From a checkpoint of a small mixture-of-experts model trained on Wikipedia: vocabulary 8192, 16 experts in each of 7 layers.
Below are experts of layer 4 (counted from 0) of a mixture-of-experts language model. Rows are named gate (a neuron's input weights, with its number), up (a neuron's input weights, with its number), down (a neuron's output weights, with its number) and show model dimensions 128-191. Each number is 50 + 10 x the weight over its row's rms, rounded and kept within 0 to 99.
Before each expert's rows: "mostly gets" lists some tokens that are sent to it at least half of the time. This comes from a sample of Wikipedia text that the model never trained on.

# expert 12
mostly gets: " 1", " 6", " 2", " 18", " 3", "6"
gate0:63 45 63 64 51 59 57 48 81 39 74 52 67 27 64 35 47 55 56 59 48 55 45 61 36 55 49 56 56 39 73 63 51 46 65 32 44 27 52 33 41 43 43 53 51 51 42 41 46 37 34 46 37 42 56 58 57 57 57 49 40 47 58 51
up0:49 51 40 41 42 51 55 62 47 43 64 54 47 53 41 57 27 56 72 57 54 60 42 71 45 55 70 42 51 49 52 34 54 57 44 50 54 59 24 49 58 43 44 37 52 62 52 58 55 49 51 40 53 49 63 50 50 41 38 48 53 36 57 43
down0:61 72 45 50 42 54 48 44 46 52 65 50 61 51 54 37 50 45 64 62 46 52 35 35 36 42 42 66 45 35 42 52 70 62 61 55 47 60 67 57 54 47 40 44 55 51 57 39 60 52 50 58 57 52 69 54 60 55 49 49 41 55 48 50

# expert 0
mostly gets: "ford", "ley", "ham", "ics", "berg", "ge"
gate0:66 51 54 53 63 80 59 56 29 56 53 55 58 49 59 40 60 28 60 51 61 56 59 46 71 52 58 53 59 46 46 51 52 53 50 56 43 51 59 53 43 55 34 48 34 55 44 56 57 66 35 45 37 40 57 62 48 32 52 52 51 41 46 43
up0:59 52 49 50 60 45 51 44 68 55 27 36 55 46 59 62 66 56 55 43 57 32 58 56 48 63 50 84 66 48 47 45 41 41 52 51 53 55 36 36 51 49 38 75 62 47 62 36 44 40 56 52 43 53 51 48 51 40 46 50 44 26 52 64
down0:54 47 61 47 47 39 47 53 36 37 63 42 51 60 50 39 55 63 38 47 27 62 49 61 64 47 49 52 51 46 38 45 52 48 52 24 50 39 42 52 42 52 49 51 55 40 52 40 48 41 57 47 48 59 44 36 49 47 46 57 56 58 58 38

# expert 2
mostly gets: " film", " States", " World", " School", " people", " League"
gate0:54 47 47 58 59 54 47 51 48 56 46 57 44 36 64 43 63 47 53 58 57 50 50 85 58 48 62 48 54 34 33 47 47 58 38 40 53 57 50 64 32 53 54 58 54 60 42 39 37 28 40 52 56 51 49 70 38 28 68 56 48 65 57 41
up0:55 37 66 48 34 61 48 36 51 42 64 67 59 38 43 39 51 55 49 52 44 71 61 47 55 62 39 62 51 59 41 12 64 34 50 61 48 29 51 60 59 59 60 69 44 43 44 56 55 41 51 63 36 36 64 50 48 57 52 64 45 44 47 52
down0:63 53 71 40 66 53 49 44 53 48 45 62 45 64 44 48 44 54 42 56 65 49 37 47 58 60 60 45 57 45 61 38 38 56 64 48 51 44 64 47 47 43 33 51 58 58 69 59 53 54 49 49 47 43 57 52 61 58 38 59 58 52 61 29

# expert 5
mostly gets: "\n", "  ", "\n\n", " by", "-", " re"
gate0:55 54 50 52 49 32 56 44 50 46 32 49 37 52 49 51 51 41 58 52 64 61 43 48 65 44 48 40 60 63 58 49 53 70 43 45 34 65 48 55 29 49 34 56 48 56 42 37 25 49 66 48 51 59 54 29 41 48 54 67 32 55 55 63
up0:61 48 54 53 45 44 70 37 47 44 52 44 48 46 71 48 37 46 54 63 68 55 41 57 59 43 49 68 50 51 54 46 55 40 43 54 51 45 40 60 49 41 55 63 59 55 33 36 51 54 38 67 58 51 47 51 49 58 53 69 52 54 38 35
down0:60 59 51 63 47 29 64 57 41 59 53 58 40 46 42 45 42 41 39 44 71 55 45 52 60 59 41 50 50 48 40 53 46 48 43 35 30 47 35 49 48 55 60 50 55 33 42 42 50 73 61 43 34 53 47 40 38 43 61 58 68 55 42 37

# expert 3
mostly gets: "al", "l", "er", "us", "o", "n"
gate0:49 43 58 52 55 49 47 49 59 51 46 76 50 49 41 34 48 54 53 42 70 61 53 53 36 57 42 60 73 60 44 52 76 44 38 40 57 29 51 49 69 46 52 40 63 61 47 34 37 51 55 45 50 39 53 65 57 53 68 29 65 59 36 50
up0:53 54 37 48 54 43 52 40 54 35 34 56 59 61 45 49 47 67 48 51 56 45 46 49 65 46 59 48 52 51 67 51 34 40 49 64 45 53 57 45 39 44 57 44 51 67 60 53 48 66 51 54 58 67 56 29 38 67 56 37 48 54 59 57
down0:47 35 55 54 25 55 67 54 40 34 40 52 53 61 45 61 40 43 71 47 43 47 51 53 60 48 35 43 56 22 42 44 64 43 61 51 50 50 45 47 55 40 52 53 43 47 47 71 61 40 52 47 44 53 51 48 48 43 46 61 64 52 48 57